{"num_hidden_layers": 8, "hidden_size": 96, "n_experts": 128, "experts_per_token": 4, "d_expert": 32, "d_shared_expert": 0, "hidden_act": "swiglu", "moe_layers": [0, 1, 2, 3, 4, 5, 6, 7], "router_score": "softmax", "normalize_top_k": true, "routed_scale": 1.0, "balance_loss": 0.013, "balance_bias": false, "init_std_router": 0.0132, "lr_router": 0.00404, "num_attention_heads": 3, "num_key_value_heads": 1, "head_dim": 32, "vocab_size": 9304, "norm": "rmsnorm", "norm_place": "pre", "norm_eps": 1e-05, "positions": "rope", "rope_theta": 10000.0, "rope_fraction": 1.0, "qk_norm": false, "attn_scale": 0.177, "tie_word_embeddings": false, "parallel_block": false, "init": "uniform", "init_std_qkv": 0.0662, "init_std_o": 0.0, "init_std_up": 0.0662, "init_std_down": 0.0, "optimizer": "soap_variant", "learning_rate": 0.00668, "beta1": 0.95, "beta2": 0.95, "weight_decay": 0.033, "lr_head": 0.00593, "warmup_steps": 200, "schedule": "cos", "final_lr_fraction": 0.0, "batch_tokens": 32768, "max_seq_len": 1024, "doc_mask": false, "train_tokens": 190900000, "max_steps": 5826, "dataset": "wikipedia_en"}
Below are experts of layer 5 (counted from 0) of a mixture-of-experts language model. Rows are named router (the router's row for the expert), gate (a neuron's input weights, with its number), up (a neuron's input weights, with its number) and show model dimensions 0-95. Each number is 128 + 32 x the weight over its row's rms, rounded and kept within 0 to 255.
After each expert's rows: a language model's description of what the expert responds to. This comes from a sample of Wikipedia text that the model never trained on.

# expert 11
router [ 75 175 102 106 137 146 145  94 177 147 150 109 141 179 149 100 103 166 130  94 105  72 164 204  68 114 131 148 177 162 105 102  98 193 156 140 155 182 121 135 118 128  44  90  99 147  88 149 138 117 125 113 143 158 146 148  63 141 165  48 118 149 126 159 124 134 118  95  90 117  85  98 144 152  84 114 147 146 115 114 118  71 132 146  81 101 158 145 135 143 116 155 162 135 103  87]
gate0 [100 167 193 105  83 115 121 121 109 111 102 126  95  98  97 114 148 177 138  68  79 109 182 102 152  87 151 111 142 116 116  95 114 179 170 137  86 151  74 104 101 151 128 138 180  82 161 196 139 146 134 127 187 109 132 125 104 146 131 106 116  77 132 121 155  45 135 164  86  75 111 169 123 128 208 104 136 110 118 136 113  97 129 128 111 114  87 112  77 140 182 127 108 160 100  87]
up0 [118 108 186 153 124 132  98 172 106 109 182 133 117 109 164  81 140 162  87 135  99 135  71 156 146 119 107 177 127 166  91  90  83 175  81 129 105 159 122 132 102 173 194 108 138 155 126  50  90 152 134  65 154 115 105  67 150  74 149 170 142  87 166 119 181 136 155 128 117  93 122  99 138 131  81  96 105 149 125 113 141  98  91 122 142 121 100 134 189 191  98 143  94 149 123  96]
gate1 [102 160 139 113 110  92  96 118 134 104 141 132 101 183 178 120 119 125 151 129 129 105 179 165 169  97 132 167  73 128 149 111 100 156 116 126  96 144 111  95 139 145  40 143  77 186  93 134  96 222 139 113 112 158 124 135 121 183  62 143  84 131 168 103 100 113 101 182 170  88 123 176 133  66 121 166 148  80 137 186 121 148 128 139  91 106 102 154  99 101 154 104 138 100 107 112]
up1 [149 129 210 186 152 106 148 119 106 156 135 150 164 143 133 144 164 106 136 184  55  76 126 163 173 150  79 108 118 136 112 105  99 159 131 143  67 155 143  43 110 122  81 157 107 144 102 123 127  79 102  73 153 127 131 183 149  98 153 131 141 159 117 129  82 177 157 117 148 164 140 148 103 115 109 125 191 147 107 127 146 109 174 124  83 161 115 149 179 145 133 158 187  99 148  83]
What it handles: Table header words. Column and field labels in tables and infoboxes, such as Party, Candidate, Date, Votes, Species, plus United in club names.

# expert 42
router [ 90 145  94 155  64 135 147 119 168 144 137  84 177 159 142  61 127 144 162 115 149 115 144 169 142 126  71 124 165 166  82 138 143 147 125 172 151 149 100 177 158  93 137  71 135 149 146 162 180 125 159  63 121 149 141 130 149 128 122  94 118 116 133 129 167 130 135 118 155  56 115  73 159 162 163  68 146 155 147  81  72 108 144 121 125 123 118  89  87 145 107 179  73 163 150  64]
gate1 [165 149 130  70 142  84 115 131 146 106 113 126 103 202 145 212 130 146  93  91  69  89 149  93 127 130  94 126 110  95 148 126  80 155 122  61 174 149 126 112  77 122 118 136 159 175 153 159  95 142 142 146  97 132  92 123 101 142 154 106  96 165 107 159  47 148 100 152 122  89 195  53 108  66 159 130 161 122 104  89 116 158 101 140 163 178 123  98 120 128 120 129 107 142 138 131]
up1 [ 75 146 169 172  92 139 134 165 115 101 167 130 146 184 157 160 210 203 130 107 120 171 167 146 111 158  98 140 162 152 130 121  81 119 105 163 120 118 196 148 133  89 171  89 118  83  76 132 138 112 132 119  72 104 122 126  66 133  77 138  79  94 129 118  97 145 167 105  93 106 152 102 117 160 107 127 127 108 127 110  77 141 190 174 133 157 161 102  79 159 103 133 169  96 131 143]
gate2 [130 111 121 113 162 118  65  90 108  85  89  99 189 178 104 123 143 167  95 166 174 106 117 101 122  93  73 124 155 123  74 140 138 122 142 113 114 160 119 168 130 159 114 107 110 139 181 172 145  93 109 181 138 106 104  76 123 127 159 142 133 157 118 162  84 166 166 111 137 122 158  67 176 151 163 157 189  80 145 166 161 164  97 147 122 124  85 180 128 102  92 114  74 106  87  68]
up2 [161  90 150 122 151  85 135 115 170 101 107 137 115 197 120  92 117  75 130 121 156 178 116 150 167 192 184 142 178 130 132 137  89 127 160 136  83  97 122 115 125 146 159 183  63 160 183 149 146 101 152 163 123 115  96 152 119 200  68 158 150 163 126 148 118  92 155 114 147 180  77 115 173 128 156 145 183 182  97 147 137 143 189 115  83 114  81 123 117 130 121 147 114 139 103 155]
What it handles: Digits in tables. Single digits inside numeric table cells, like sports standings, election results and asteroid data, e.g. 0, 7, 4.

# expert 41
router [160 134 151 172 122 133 125  98 153 104 148  88 141 138 167  90 165  92 146 128  97 154 171 169 103 119  85 116 157 104 173  93 163 114 108 155  87 168 112 152  92  91 107  89 108 122 115  86 157 189 152 112 172  82 133 147  67 168 115 108  62 156 113 161 132 141  65 167 149 131 123  77 148 163 109 114 131 153 162  80 143 153 111 184 106  61 155 106 112 163 184 106 109 185 167 115]
gate1 [162 148  98 156 156 117  99 149 169 128 156 195 188 115 193 106 154 140 177 102 165 163 119 173 129 101 120  49 134 152 161 168 135 120 141 122 139 132 120 148 192 147 103 110 106 105 140 144 154 187 125 165 169  53 156  97 125 120 141 108 167 130 121 144 160 137 182  70 115 110  84 159  78 152 102 146 140 139 149 133 130 145 166 157 142 168 163 168 126 161 109 212 163 134 152 106]
up1 [151 168 150 156 133 109 166 156  91  68 100 104 168 175 112  99 101 155 111 134 166  97 107 163 151 103 166 140 122 123  97 110 161 146 115 188  84 129 126 113 142 146 148  86  77 136 153  97 107 114 156 127 158  80  85 106 132 108 139  92 101 150  99 165 146 141 110 127 170 115  74  90  86 179 123 153 123 109 126 118  80 119 169 185  83 184 182  57 165  70  79 119  92  76 133 145]
gate2 [132 143 127 131 104 105 164 114  84 146 116 105 135 141  97 143 168 166 182 115 121  74 134 206 135 140 159  65 130 119 122 106  66 129 156 135 101 126 110 140 141 122 169 143 165 142 127 129 202 189 128 196 135 123 139 120 117 113 137 120 131  77 139 146 205 175 153 140 188 104 109  98 164 110 110  90 126  69  89  96 140 109  74 147 101 123  98  92 180 144 132 164  99 205 142  94]
up2 [ 49 124 102 158  64 144 124 104 141 154  90 119 169 136 104 151 145 125  58  85  91 175 193 111 108 129  63 117 112 159 141 139 115 160 143 118 165 168 163 155 132 106 113 129 123 109 141 108 115 152 156 151  95 151 157 103  95  65 154 118 122 103 162 112  98 111 146 146 103  65 173 123 171 119 125 151 153 139 129 103  73  99  96 129 197 154 168 139 194 192 181  94 127 100 133 118]
What it handles: Statistics table numbers. Digits and signs in statistics tables: league standings, vote percentages, goal differences, ranks, as in +17, 1.74, 0.44%.

# expert 28
router [105 130  73 154  94 140 189 144 185 173 167  48 142 178 132 123 100 136 170 147 192 135 157 171 135 143  90 135 141 155  48 111 133 105 113 129 155 136  79 144 144 168 108 131 151 151 147  94 178 135 185 132 113 127 126 162 163 127 161  86 158 111 135  86 189  96 154  94 134  86 104  88 138 163 121 101 147 139 128 105 102 129 179 158 123 126 169  65  99  80 159 133 159 126  87 143]
gate3 [127 138 142 122  93 137 140 102 170  99 177 100 117 132  98 126  73 145 127  91  60 103 110 119 128 118 180 109 114  81 156 124 138 130  75 111 171 133 105  78 193  86 140 198  71 105  78 114  80  44 149 157  99 112 153 158 141 151 171  99 133 164 146 160 100 134 121  86 142 112  88 122 120 134 155 204 118 115 123 114 137 158 139 147 103 118 134 114 155  46  98 109 140  98 146 184]
up3 [ 97 183 137 147 134 102 108 157 163 142 116 123 106 130 115 134 104 121  62  99  94 155 163 140 163 156  96 129 186 170 149 147 153 137  94 182 133 107 159 145 144 127 148 174 105  78  69 124 102 125 129  93 132 143 130  99 114 129 158  73 146 110 129 146 138 165 140  97 125 120 109 145  95 162  68 123 193 128 182 144 101 104 209 130  97  85 110 167  99 195 122  63  92  80 194  98]
gate4 [145  99 147 131 170 124 131 196 126 148  79 132 132 154 115 101 133 134 116 113 156 159 200 119 110  89 128 122 222  94  87  99  96 125 135 103  56  90 118 150 147 149  72 155 179 114 165 101 113 104 187 140  94 116 131 121  91 196  59 112  89 129  43 165 115 139 150  88 134 141 127 144 141  88 126 127 134 163 187 139 138  60 152 131  86 128 109 106 155 124 114 132 121 123 119 130]
up4 [101 157 112 172 154 175 149 125 125 131  88 137 109  87 176 112 128 162  34 147 199 119 147 179  82 110 178 132  99 127 142 144 117  84 170 145  88  48 148 109 125 148 143 100 112 152 181 120 158 123 109 138 104 146  80 141  69 126 132 105  73  91 138 141 114 112  86  82 153 109 113 129 137 162  96 107  94 174 174  87 109 129 126 136 110 117 128 174 110 145 143  93  80 151 122 201]
What it handles: Capital letter abbreviations. Capital letters and letter pairs inside acronyms and codes, often after an opening parenthesis, such as PAVN, MST, LIBOR, GBR.

# expert 56
router [ 95 125  95 177  94 141 141 162 173 131 114 108 104 113  98 116 113 114  99 184 155 132 118 136 114 194 114 129 110  93  74 141 143 134 124 131 189 162 187 136 113 188  72 124 123 176 155  69 194 165 178 137 181 175 172 107  99  90 135 148 108 134 126  97 105 175 171 113 117  97  96 115 141 162 112 112 162 145 123 108 104 118 186 179 134 141  87  89 116 124 187  87 157 149 100 167]
gate1 [170 135 121 101 174 160 176 177 130 126 154  89 153 111 101 151 118  88 127 112 117  93 133 131  98 109  71  84 131 131  94  80 191 158  95 126 157 169 157 185 116 115  57 173 145 151 128 127 115  73 163 140 109 117  97 104 140 162 124  86  70 147 106  65 151  72 146  80 150 123 132 163 134 151 142 133  78 141 170  87 157 175 130 133 118  47 119 186 113 126 116  95 108 111  96 112]
up1 [143 121 152 140 147 104  99  95 132  73 169 178  88  64 178 125 113  85  98 144 111 166 125 182  89 123 157 186 124 147 100 138 136 121 151  97 109 122 140  87 168  97 194 144  97  96 120 161 181 163 181 170 112  56 113 170 116 150 191 119 190 131 203 103 102 126  85 155  98 157 155 136 129 135 152 153 122 103 104 114 133 117  92 123 123 119 173  93 129 149 134 155 183 126 100 153]
gate2 [113 135  90  95 153  85 143 144  75 163 167 119 112 124 112 134 144  37 125 105  86 149 109 118 116 144 128 197 100  67 168 104 118 105 112 143 142 167 124  80 121 192 102 140  91 117 147 137 136  32 143 188 139 169 148 128 112 112  99 169 145 179 101 137 122 139 137 114  67 137 141 138  94 108 153  95 226 134 120 156 134 141  81  94 141 111 125 144  87 176 116 144 140 148 161 127]
up2 [112 146 193 153 163 158 127 147  96 130 133 130 120  68 113 129  90 152  56  81 126 153 126 149 147 161 131 168 130  81 178 140 141 159  49 126 128 122  56  83 126 121 148 148 140 140 118  98 119 104 113 159 108  69 135  55 142 100  89 147 189  65 183 147 104  99 136  97 141 163 144 132 143 116 121 130 114  98  54 130 123  92 127  89 157 127 158 143 149 100 140 146 105 125 145 211]
What it handles: Capital initial letters. Single capital letters opening names or words split after them, such as W in Wiffle, H in Hanna, B in BK Häcken.

# expert 32
router [ 89 157 130 147 116 150 167 151 133 176 142  88 156 180 115 103 108 121 153 155 135 168 159 152  62  91  79 107 175 189  97  93 144 121 129 141 145 110 109 180 156 141  93  91 169 105 103  92 171 127 167  99  94 157  93 112 151  90 121 141 161  70  83 119 166  82 103 107 138 146 120 103 133 198 100 146 172 153 150 114  76  75 160 132 101 161 151 147  93 133 136 176 104 190 145  85]
gate0 [133 124 130 142 130 191 105 118 101 134  92 162 117 122 122 144 117 124 134  63 130 143 172 147 122  24 143 115  75 198 120 125 117 100 129  97 127 165 176  93 136  99  69 162  84 118 186 105 104 150 118 111 117 138 134 100 150 108 141  82 185 108 127 117  92  93 104 183 112 139 104 140 119 147  88 138  97 137 131  92 177 123 215 136 123 123 105 197 145 163 148  81 146 188 116 158]
up0 [162  98 116 158 128 107 133 126 144  46 100  77 160 140 172 155 161 133 155  87  93 124 144  60 158 156 126 143 147 146 118 180 123  80 107 127 107 114  70 133 137 155  87 143 163 118 123 103 135 154 152 157 101  93 101 147  93  99 170 112 141 201  48 160 149 103 127  68  66 142 130 162 155 117 119 207  54 120 130 136 122 136 128 122 146 164 133 107 108 165 186 129 158 151 111 141]
gate1 [ 79 173 180 105 189 144 116 125  95 120  97 143 143 105 146 129 108 173 162 114 124 178 172 165 127 132  90  79  88 161 122 128 170 163 127 108 112 134 138 116 105 122 118  46 101 124 154 144 110 168  59 126  99 101 126 136 101 140 141 176 108 146 111  90  82  89 145 155 149 172 139 124 167 159 126 135  83  67 133  92 186 152 191  66 138 141  56  91 121  99 151  80 137 112 136 107]
up1 [138 109 150 176 152  65 127  86 165  92  91 111  98 151 105 123 127 159 177 111 103 107  61 125 167 161 133 136 152 131  94 110 113 113 119 109 166 113  43 186 160 115  76  96  89 145 102 126 133 183  85 135  77 164 121 123 113  98 119 128 133  78 136 129 193 198 144  97  80 115 156  85  92 141 160 120  98 178 156 140 153 136  82  55  85 134 142 119 148 123 124 119 106 127 114  93]
What it handles: Inner pieces of foreign names. Middle pieces of rare or foreign names and technical words, like re in Agreement, Zagreb, Impreza, un in Papunashvili.

# expert 9
router [159 175 139 184  88 160 126 129 122 125 111 101 155 188 147 139  75 150 156  96 131  93  71 160 172 140  80 117 153 154 105 140 131 169 146 128 135  65 163 123 126 135 133  76 145  91 119 117 122 154 178 186 132 146 131 104 188 152 179  93 171 144  99  84  83  91 163  64 177 100 176 125 121 169 120 160  90 155 161 143 179 110 121 115 100 106 168 139 125 151  62 169 114 146 111 125]
gate0 [194 101 142 103 125 149 151 126 189  74 133  83 145 203 132 143 104 106 133 130  88 182  91 117 126 137 106  94 166 133 151 158  89 126 174 142 162  97 154 103 100  37 111 139  85 121  70 128  57 163 110 142 123 152  89 132 150 152 111 174  73 138 109 178 134  74 140 107 140 163 148 140 120 166 110 115  93 135 158 132 111 137 154 102 163  98 111 148 130 141 118 196 112  90 150  72]
up0 [160 155 141 158 141 135 191 108 200 138 139 123 187 207 131 116 136 156 163 112 120 135 114 179  95 151 115  58 119 125 103 134  95 180  92  97 103  86 132  55 101 133 152 147 141 105 118 116 125  85 154 151 101 168 106 134 121 112 105  94 112 163 137 173 113 135 139 148  81 142 144 118 119 140  10 123 162 143 150 154 145 166  74 109 111 107 127 160  81 137 190 166 113 120 123 127]
gate1 [122  98 180 156  99 159 168 137 151 209  93 162  79  93  69 144 118  97 121 133 123 132  86  68 123  86 113 183 174 139 110 130 160 174 125 123  81 138  84 111 107 157 154 127 110 153  61 128 187 122  74 105 121 120 101 123 133 145 154 102  60  63 155 156 171 135 160  99 129 141 146  85 158 143 112 167  85 132 163 102  81 129 121  85 126 130 113 112 156 112 168  70 151 121 143 107]
up1 [135 112  79 108 163 147  78 136  85 162 143  98 136 128 168 126 138 209 120 141 141  88 116 125 175 111 183 127 144 152  83 101 104 207 160 134 139  96 111 191 143  81 122  92  89 129  91 135 122 169  81 131  74 123 151 174  77 139 129 122  72 219 130  91  92 130  77 109 111 134 143 161 120  85 133 106 108 134 110 159 136 206 132 154 152 120 143 158 102 148 112 108 125 159 121  99]
What it handles: Adjective suffixes. Adjective endings such as -al, -ial, -ical, -ual, -ular, and whole adjectives like social, civil, public, plus possessive 's.

# expert 21
router [134 158 144 143  64 110 182 118 163 168 136  80 131 171 116  97 108 136 192  61 122 142  84 147  65 147  94 137 165 169 102 122 115 117 124 164 185 145 117 158 183 138 109  99 118 154 106 132 182 146 171 109  94 132 137 189 135  88 151  96 135  84 129 182 126  86 105 104 151  78 126 132 170 138 174 106 137 162  91  93 127  90 103 145 100 124 172  90 185 137 115 165 141 184 111 100]
gate0 [119 115 125 163 149 121 126  98 100 179  95 138  72 182 106 140 154 133 143 156 162 178 144  82 131 162 141 185 151 157  88 137 131  87 179  97  96 112 158 158 100 168  64 113 119 113 136 108  89 142 122  63  88 147 126 100 141 134 149  87 157  86 161 172 133 125 166 100 186 135  91  96 107 110 135 153 106  92  93 102 127  55 103 145 146  98 154 145 189  82 195 110 127  67 149 127]
up0 [144 132 175 122  79 175 171 163 136  61 150  87 114 106 140 146  97 105 118 169  77  94  97 122 127 155 117 168 104 101  76 114 154 152  98 104  79 118 154  82 156 148  99 150 171 163 143 110 115 131 159 141 112 144 121 133 154  95 129 226 182 145 167 128 142 153 151 113  62 148 159 130  82 134 142 158 102 105 111 140 146 120 127 116  57  99 199 138 154 122 127 124  70 159 123 195]
gate1 [143 148 178  71 134 151  87 140  77 122 112 139 120 140  97 100 120  95 123 162 124 149  96  92 105 108 136 131 111  98  77 118 118  89  74  95 141  77 164 148 109 151 132 108 125  71 128  50 133  70 135 152 134 134  86 113 110 143 135 195  67 162 138 125 145 108 145 163 143  94  66 102 129 167 152 113  80  65 191 153  93  77 122 121  98 155  70 148 101 122 155 127 195 139  93 132]
up1 [133 137 125  84 170 127 111  99 133 168 147 191 143 110 136 107  96 121 139 112 125 122  94 116  98  92  97 111 115  90 140 144 176 191 156 144  86  74 110 107 143 119 128 112 162 104 141 125 108 134  89  35  78  99 111 108 168  96 159 115 121 166 161 167 143 132 150 195 142 134 152  61 138 137  99 190 141 160 156 127 124 169 160 134 134 197 152 116 104 111 186 212 163  82 124 132]
What it handles: Title and credit words. Prepositions and commas inside song, book and award titles or credit lists, plus words like Released, Nominated, Label.

# expert 7
router [138  82  88 145  80 113 160 139 174 176 135  74  97 173 173 107 120 148 130 123 112 120 152 136 122 118  93 130 180 156  82 127 132 127 152 121 155 123 113 180 115 145 136  71 114 103  95  93 179 142 136 155 155  99 130 140  81 118 158  81 101 121  81 149 135  54 117 146 106  85  94  96 200 156 121  85  96 190  87 111  70  90 109 135  98 132 123  82  84 165 148 183  92 108  90 107]
gate0 [143 118 172 122 122 171 134 131  83 161 135 130  89 129 157 113 133  98  88 150 160 159 140 191  75 113 115 200  99 151 126 137 212  88 190 115  97  86 145  66 145 216  72 124 124  99 129 188 109 149  95 128 180 162 145 122  96 134 120 167 145 174 116 167 125  83 127 118 100  84 123 118 158  99 100 131 110 104 115 116 142 148 159 156 147 105  94 114 110 116 109 113  66  74 117 123]
up0 [123 123 145 105 119 112 107 130 148 121 125 104 148 104 155 153  96  67 144  85 134 125 143 116 114 164 120 107 156 147 210 125  83 102  94 154 131 186 129 147 125 180 118 167 118 150  76 162 129 160 165 122 135  69 109 173  92 152 110 100 183  85 147 178  85  68 181  77 158 125 137 175 151 129  80 130 127 136  87 121 113 167 164 160 124 170 100 159 118 111 177 157  88  66 188  94]
gate1 [191  93 139 125 111 158 114  78 141 115 107 179 145 119 145 164 146 156  98 109 101 145 171 137 133 123 169 145 121 120 100  82  84 133 152  80  52 161 108 112  91 137 100  29 137 151 143 176 155 120 114  89 113  42 113 155 130 131 153 193 128 105 125 182  58 131  79 114 111 123 100 105 144  94 171 106 117 129  90 192 132 126 145 143 165 109 141 113 111  85 105 133 152 118 138 166]
up1 [144  93 124 135 117  77 112  93 139 140 124 149 100 109 141 153 153 128 111 126 172  61  74  81 151 181 159 126 218 101 125 136  89 162 148 106  89 125 138 120 152 161 128 108 171 144 166 123 105 129  91 102  93  83 160 145  86 104 122 202 125 162 130 126 137 190 147 144 175 136  93 108 116  96 134 123 126 119  94 141 162 183  66 128  72 174 120 101  90 139 165  65 144  62 142 116]
What it handles: Table dashes, percent, Thus. Table filler cells such as em dashes, Yes/No, percent signs and table separator rows in election and asteroid tables, plus the us of Thus.

# expert 1
router [124 136  81 154  86  76 161 129 151 155 121  77 142 163 136  86 123 113 161 135 172 135 119 158 136  96 119 143 175 168 101 130 117 131 134 164 148 107 153 172 192 124 112  71 131 187 142  98 178 152 183 126  83 113 158 153 161 139 149 124 135  98 105 112 199  80 134 123 169  72  91 115 167 139  94 108 138 170 157  79  90  88 162 179  89 114 125  78  78 134 140 189 144 132 116  82]
gate0 [170  52 111 129 109  92 108 104 123 170 136 140  99 123 135  82 195 101 104 165  79 167 134 157 149  97 182 116 115 144 161 130 130 122 146 129 122 113 172  81 103 104 103  91 178 116 171 143 185  97  90 141 173  48  96 113 149 168  89 171  87 117 133  71 139 164 170  82 147 137  96 143 137 114 138  84 117 157 173 116 134 122 134 125  71  88 116 173 128 136 188 124 122  88  93 142]
up0 [152 214 134 126 131 115  85 146 126 146 160 120 199 144 138 127 108 119 145 151 104 203 154 125 131  72 113 111 157 121 117 126 106 139 157 130 138  81 107 118 146 115 194 103 156 123 124  71 124 132 168 180 204  76 112 131 110 110 162 189 144 140  96 110 135 150 151 160 167  87 125 125 116 119 197 154  91 120 121 149 114 144 153 148 195 104 174 130  82 117 180 177 183 111 166 137]
gate1 [ 87 123 135 113 139 150 124 124 130 151  71 190 127 133 147 141 142 162 178 153 164 171 131  63 201 120  92  83  78 102  37 114 155 153 147  81 169 129 153  95 160 165 134 127 130 111 121 130 133  69 133 145 119  54 146 146  94  96 152 141 182 156  96 111  96 103  88 116 107 112 183  94  93  63  99 140 123 147 125 121 114 113  97 106 183 121 148 166 147  76 147 118 129 148 160 152]
up1 [152 112 182 168 164 115 105 184 137  99  76 104 147 128 149 157  81 111  92  70 101 173  91 167 113 117 123 141 158 117 137 146 178 140 121 155 125 146 125 132  55 133 162 159 146 144  97 184  68 177 120 143 167 176  77 172 142 151 138 102 102 123 165 125 188 136 117 150 117  92 138 189 135 120 107 106 133 139 150 111 104 123 215 154 126  40 109 146  77 121 122 134 165 117 135 109]
What it handles: Name-final -a syllables. Word-final pieces like -ena, -ina, -ana, -ia ending names and place names (Chile, Sweden, Renaissance), plus articles, commas and digits.

# expert 58
router [187 133 114  91 127  92 175  83 171 164 109 116 174 157 138 109 166 131 169 176 179  87  84 139 154  82  86 123 162 160 117 144  74 108 198 144 165  95 148 167 135  93 122 158 128 127 104 109  85 200 171 119 141  80  79  99 161 141 155 115 121  88  97 177 144  81 171 101 118 137 132  84 114 150 167 168 133 150  89 122 136 134 107 162 110  95 106 140 129 171 165 121 152 157 139  80]
gate0 [155 131 132  96 129 149 156 145 180 171 107  63 137 152 145 175 120 116 120 110 147 173 183 157 189  90  83 138 162 169 117 162 128 118  79 139 156 149 109 116 118 124 137 170 109 158 120 112  83 145 114 104 131 180 179  87 113 168  80 129  98 157 105 130 120 145 140 179 171  84  93 160 173  94 134 121 168 166 162 114  96  90 166 128 127 116 103 139  81 183  37 167  93 121 161 104]
up0 [139 113 166 123  78  94 150 191 184 177 117 130 116 120 174 188  73 134  88 166 151 127 134 130 113 105 135 124 128 128  97 157 140  85  95 138 118  88 150 117 115  83  48 137 142 171 119 122 144 142 149 142 187 121 150 121 134 143 114 111 124 124 123 106 161 154 122 144 104  72 154 165 155 134 131 176 103 177 155 119 116  21 101 159 196  69 100 120 137  99  77 143 120 148 182 116]
gate1 [143 154  48  94 136  97 132  72  94 168 141 108 106 152 141 104  89 167 109 120 119 144 107 192 127 117 123 180 137 121  58 119 143 120 159 126 116  93 192 121 115  98 113 110 164 162 149 108 156 102 121 124 165 141 193 104 120 140 143 186 142 134 123  99 134 132 136 124 138 165 104  28  98 181 134 158 139  96 120 137  89 143 156 146 169 159 111 126 213 123 143 165  65  81 139 157]
up1 [ 94  89 133 135 136 133 129 173 159 138 176 131 151 149 178 145 143 133 128  76 170 126 141 152 193 157  79  89 168 116 184 137 120 140 126 155 102 199 118 135  98 119  98 170 149 145  47  92 124  86 148 157  87 167 113 133 141 183 137 146 108 152 161 119 106 130 124 138  95 116 156 194 182  86 186 156  99 106 142 102 167  83 108 148  89  60 148 187 141 131 111  94  90 123 109 127]
What it handles: Commas. Commas, including after closing parentheses and quotes, separating places, dates, thousands and clauses, such as New York, U.S., March 9, 1976.

# expert 43
router [139 203  92 156  97 140 151  86  83  63 127 199 137 163 149 151 107 168 107 126  89  99  72 169  91 144 186 158 155 132 170 145 132 136 166 104 156  77 193 131 192 181 159  90  76 107 132 128 117 100 123 137 145 164 108 133 129 122 148 133 148 112 163 102 124 146 150 109  84 168 124 149  90 134  81 151  95 158 176 132  91  74 161 177 139 103 161 124 136 146 155 117 144 154  95 124]
gate0 [122 157  96 110  93 101 185 144  97 154 155  82 134 123  93  98 155 115 118  96 133 151 175 175  96  94 140 119 108  98  65 146 138 126 185  97 137 112 149  49 106 111 116 155 116 100 127 130 136 111 180 100 124 152 142 167 160 143 160 167  79  49 114  93 237 119 126 114 115  79 185 159 122 125 154 113 107 163 133 172 124 122 172 187 120 128 153  94 126 143 133 153 112 125  80 148]
up0 [ 61 132 123 152  62 158 150 129 126  98 122 146 116 172  75 109 163 128 111 106 169 137 177 143 104 115 152 101 186 131 148  92  69 150 111 136 125 115 121 138 108  71 172 144 174 124 133  93 162 147 112 107  60 134 153  90 176 128 188  68 157 146 109 161  76  67 113 148 114 141 127  55 139 134 162 124  90 170  83 146 106 139 121 122 189 152 171 108 156 153 119 149 151  70 132 131]
gate1 [105  80 130 128 128 110  55 171 119 128 119  96 150 174 143 126  71  87 118 138 132 165 192 133 118  88 140  95 143  68  92 137 159  93 103 164 121 135 130  90  96  98  95 106 140  87 132 141 151 114 100 183 157 137  81 161 175  87 127  91  84 127 125  79 107 120 129 145 143 139 140  60  96 148 105 154  81 113 138 108  87  61 118 131 173  79 110 197  71 167 108 154 132 125  84 101]
up1 [160  77 146  92 136 126  95 160 163 200 206 148 106 101 107 118 148  76 109 103 110 100 133 133 116  92 169 163 173  91 140 162 129 154 173  91 115 158 185 125 106 146 144 157 184  94 131  90 133 102 112 152 117 135 131 162 157 132 122  76 115 164 150 100 124 128 126  87 142 116 155 142 150 148 123  91  71 135 197 117 147  85 100  33 138 145 145  92 137 126 219 126 127 117 103 137]
What it handles: Articles and possessives. Determiners the, a, an and possessives his, its, their, mostly after prepositions like of, in, to.

# expert 47
router [ 98 113  77 139 103 112 105 148 129 138 114 121 104 129 137 102  90 125 137 167 153 183 122 149 144  87 145 132 147 176 109  81  99 142 170 173 180 142 166 155 155 135 145  79 110 178  64 138 179 166 142  86 130 199 141  97 160 170 143 172 171  75 142 176 154  97  81 147 164  83 161 114 132 128 140 155 140  99 126 166 130 133 173 129 115 122  50 133 131  80  84 170  71 141 125 167]
gate1 [110 152 168 114  37 120 130 168 127 124 113 183 131 208 142 157 148  82 120 156 101 106  75 123 144 237 101 109 153 154  93  73 128 147 118 139 122  99 116 212 158 149 127 171 144 156 165 164 143 107 130 109 108 115 146 116 136 131 121  93 151 102  91 120  69 107 119 126 117 149 125  92 138  82 165 150 164 133 119 136 158 122  81 111 138 186 140  95 113 114  79  86 163 107 101 149]
up1 [137  76 104 162 106 116 134  59 135  99  50 129  65  68 147 167 139  71 147 158 193 126 176 135 122 119  71 116 127 140 125 151 154 102  91 162 172  57 167  93 119 128 140  95 152 129 151 123 180  98 171 127 147 140 100 115  94 113 171 131 116 204 117 175  73 170 159 126 104 127 152 162 147  97 108 132 157 180 169 137 124 135 109 130 121 150 112 114 153 156 168 144 137 172 107 130]
gate2 [167 149  45 100 135 142 117 165  94  98 140 177 128  71 139  71 132 153 110 166  63 140  70 160 130  95 188 148 125  95  78 207 113 158  96 131 152 108 129 130 124 124 142 165  99 135 133 155 156 119 152 120 129 125  95 114 128 158 110  71 158 163 117  90 120 136  73  75 153 109 160 113 113 122 105 148 122  83  62 175 134 205 136 122 151 141 117 138 109 137  88 153 126  90 170  90]
up2 [ 79  81 159 136  72 117 105 166 112 187 102 129  81 191 170 134 128 181 127 146  34 133  76 136 122 135 150 141 110 152  86  99 141 136 133 204 120  68  37 130 151 135 141  99 148 185 116 172 190  82 142 168 130 133 137 146 124 129 125 127 118 180 146 109 118  77 115  91 166 134 140 113 137 121 139 129 148 128 120 117 110  99 132 124  79 148 140 132  96 157 163  85 123 141 137  75]
What it handles: Foreign name vowels. Final vowel or syllable pieces of non-English names and places, like Sasebo, Toledo, Warrego, endings -ko, -ova, -ya.